Below are experts of layer 3 (counted from 0) of a mixture-of-experts language model. Rows are named router (the router's row for the expert), gate (a neuron's input weights, with its number), up (a neuron's input weights, with its number) and show model dimensions 288-383. Each number is 500 + 25 x the weight over its row's rms, rounded and kept within 0 to 999. Numbers have three digits each.
Before each expert's rows: a language model's description of what the expert responds to. This comes from a sample of Wikipedia text that the model never trained on.

# expert 47
Line breaks and sentence ends. Paragraph breaks and newlines after titles, headings, infobox lines and sentence-ending punctuation, before The, ==, or list dashes.
router:506495493463489463479505520460530457521486481506478502503471509540479502499491469493473502494524529495483552515489482470481512517427498502508525477518518527524505494498465476493510499548548545473527560521477449506523522496479497463521482477491495487539515500509459494535488472503479508473
gate1:515479493532508510513493508502465467503498481487547496513483515486502513462508467512502482485488497504510455498511510487477488473476465491463565471464497503497490480505506502505528506556464542462541506500465520488528526484473534485505517491495503462519490524501526471482464445511510525478
up1:485538528484497499517495528492501492488476528502461500470521489517463492538464497497486505489481485443484497508516488539484512502513539474521498523516539484491499505483512494469495476443529495496490478567494510495475491524486473503467537516481457506510514504478498527521512521521478479542
gate2:501492511487481490509517508479467482511489528522512526511521488490490501491534497508469503508520539540476479569510473492493481413503507484479521452549490486485480480500547554466466484490505562537541488466518516496518487496487485484523515522538502511472500512516495547524482503464482496496
up2:511516528471495510528501503532469495548502495521464540474561547512505501507517453504503471489475502501528494502471512502516533515530475488511463495507506490501519523554522479455498427499484477476500525468519463507489491497510521439519518471502484482520509506541499521465465550499486496473

# expert 2
Name-initial word pieces. First pieces of South Asian and other proper names or words, often after "of" or "the", e.g. Ker(ala), Har(ry), Dan(di).
router:506505468524522484519556456496503517524525469496521497508533478470489485486501484507495488545475507514500493525463525505492508524512541476512460514496472463464534514504529496469478454533522479469500501522504479537445511508487481520499494535475432519506480532533524496480484486505499513519
gate1:499523497523537513547490522515510517510494494552486484504499473472545513497565493466470485503475502472524496475524478510504531510500466480470535473494509502479461504497528491465480466518525502507551517505516517537461498483513482465464444450505500465482521464492504492545534519527490492474
up1:500532505487470499516477530487500500508540506527481485484520506492492508567498513477507510484515528497436493500513483515511532495529487500487533459543507476506464513508457558481538522492515464538495510477504486513497486489525455543500504546472514570490491487441479498549482542489508510500
gate2:508467467473507507506498513490505463508550493495514512471479487486494492530516526508488514505471514477453499492551502488511491468492492516523480473437524503438480527506490482527500460503479506487499471490534534517482499494470478536542512508506495520502496474499489514472465486499515484497
up2:475485513521539515522482497514492529483452517546521495453545526507502478492479425491474507491505519553497470480494548545490492470540502482520489499487520507559511543508480501491518490519509442445506491570463494503498474528459490503537513475509491520461479524475500480514546466511500521505

# expert 19
Line breaks in lists. Line breaks, and some table pipes, ending list items in infoboxes and rows of tables, such as DVD cover entries and election tables.
router:528474510482495493486475435512480480498476510497509486507475491534518510508518462490488473507527514480464481491521451453482466479476458513509500516485524502416485509506455530522466529444465508495470502484497474531519542495507518499488526535537497462480491492484524468497518466496518490513
gate0:447525512533519483484508480513487539512467473525468486479485514458503517512502452507491481466509473493480495536496489440465507467508467494513546504537495498488526474492510517465458505520495539486483515538461476519496503494532469511550538534510493487491510508487472494565515512503490503465
up0:480472501529513524483535471502501487511549511510515487542501515494500488477459516519497540514496496498440494498460505487530502495463464510555456512502531483525527472495455480486524469496458483503483489493535489486529491477476502501512467526514481528458465503479529528444516475515494494475
gate1:522491525512527533516477501499519481523519474461495490494500504485486500473538503512486460538494494534477477525459482489451445458523525506468499492522528491520506491530488535494498536478513468545528535541543451501529463527538484503494526485527487464522476456499468522522447502493486491516
up1:477541526514481493513467518456510499494506499459522488499488484457501519514491522503509476517486537475495489470503523497514494502493514480517486507519513470523484508476460522498484520488537486495459482478550510499454518538508524569557532534499511492498487473505523514495514433502512494446

# expert 10
Foreign name pieces. Opening pieces and odd characters of non-English names and ethnonyms, mostly Arabic, Hebrew and Asian history, such as Ya(ʿqūb), Tok(haristan), Palest(ine).
router:499481480501559542523560464499495483529526465519539557517525498505528503466493490514510443542452522503505537518478491501518495480538530480467478515458474507457534497511516539508468488549508484472467488503535471527466519550494491531498459504471423458493530507488500505547482484519496498483
gate0:502493457538537520513467491497476478498504468527519516479526537534506546458503508470515505479451525500492496522482530509527493520492467485501498478523498522555485526473469474512552506506482532516529496525471496536567455504494491531494503528482559476516480528544532544519499496512508506490
up0:532536496487528530496519498478485432533484488490527516486479516531454480533497468496430482531517467474510486494484499491503489483510446475477513509486490545516450473472497442511551526497476505449519500508507470487485505515471553499498498505476560509558505525532513483493465503517522491498
gate1:498481475481503538479512503526486469474515475482511503506500527541475479457546473534493502492578482493482484478505544489506538491477500485507499472500519529513515529548510463495475534528444528500522527491460516478510496497486492490507460460502444510529519487471479498436495477508501505469
up1:527494499498532523487476448528483495528523470481518533559516478481497503532484482525528516499546485472471516531516566539486454493526503531478520520510535499536496466544537521512477494516459504475495532557503484479478485504504494543504458497514490495494503502474503514526534485535517490494

# expert 22
Line breaks and headings. Line breaks, paragraph breaks, section heading markers (==, ===) and sentence-ending periods that close list items, paragraphs or table rows.
router:504495505485478480477468472478537450544485503521471500512464528522499502518506530499433512487505529480479479497501474509465494501458497531523534498547489528470517497525472518477499489527534533505505524486486486470533521537499463490504502492508454504527486472530482491543506464518483509476
gate1:506470474487499476520534545474488543493486488452504537507531440462460482552502480527477508488534458554543511496487484548512521482480508494516487527513476502527459473459534511491537499542496502454531493493505482530475538509512528502532462489512524523481526513465526460512489481500498481529
up1:548490521562519523531441503507467507468526469493563501480508534558517464510534451512519467503510567539498466477480499491482467470477485523498482509502496515453495470476535463494545519486529483451521503502521533483494518528498510518485475499518479466505544545486506485549505491502470500473
gate2:507515479532513518506492484484480517494548524511494512471467498502484539520510472504496518469525534473527453484464477513499537522494444480464493533526530471498532455512521517500448487489521524464525447485528511480509518492520490453499503500547479495498524469538499473462478495503491502479
up2:511466472495474478509521514504479502486470478471492505501480500473486490454536508505496490502495482493515485475485476495487522492467487522469488472458486532500488554499484472517499517486503496526497523519535474509520497488516475510452517551519484550541487508493510489523524533501481499469

# expert 12
Line breaks in lists. Line breaks ending list items and table rows or following headings, in election tables, rosters, and dash-bulleted career or taxonomy lists.
router:512466506456525485514493475489476455478488512487487475485485501544519507508506447499457514498518537486474489498531444473472470500472474535510490520519539508459481503503462511519488500453497514469505520495484478525506509455501519471482514491523475474492480484489506490516509480485499491487
gate0:488507519500540496491466445511489489532508492501483554468483501449478488521495482515493522504495505505482482503467436519501425527484470520448532455485539476502481474473521477480512501465497524515521521504503520476472483503486477509500506514503548489545505496502476480526491494520505511493
up0:526489499541497530505511495524494544443504505479507465512528539505505488509500511499483495534506513517540509486491438502479429442511497502449490522507546473471501524532491509490507537543525511499496555532522499493521451506497508481517479512484478485511503487509501509512508500533433471501
gate1:480506498498474477514494459439459496441555478442482514486494498460525525490530476508530487510489490524508500497506501470483520513544518504504502509475460512485503502493521528460528525480501568467501510516488479520459524570493466511495487466532531537507493505496483501532507511488463487470
up1:470530534511492523532471447514485495519512499496464487509540470486497510495493537497530520495485473511469476494525530497483525498547534512477503525522471492515503464524544521513486488491467504540508531503501442540520478512503540517471512537522538513517502518532482476493473507488484510527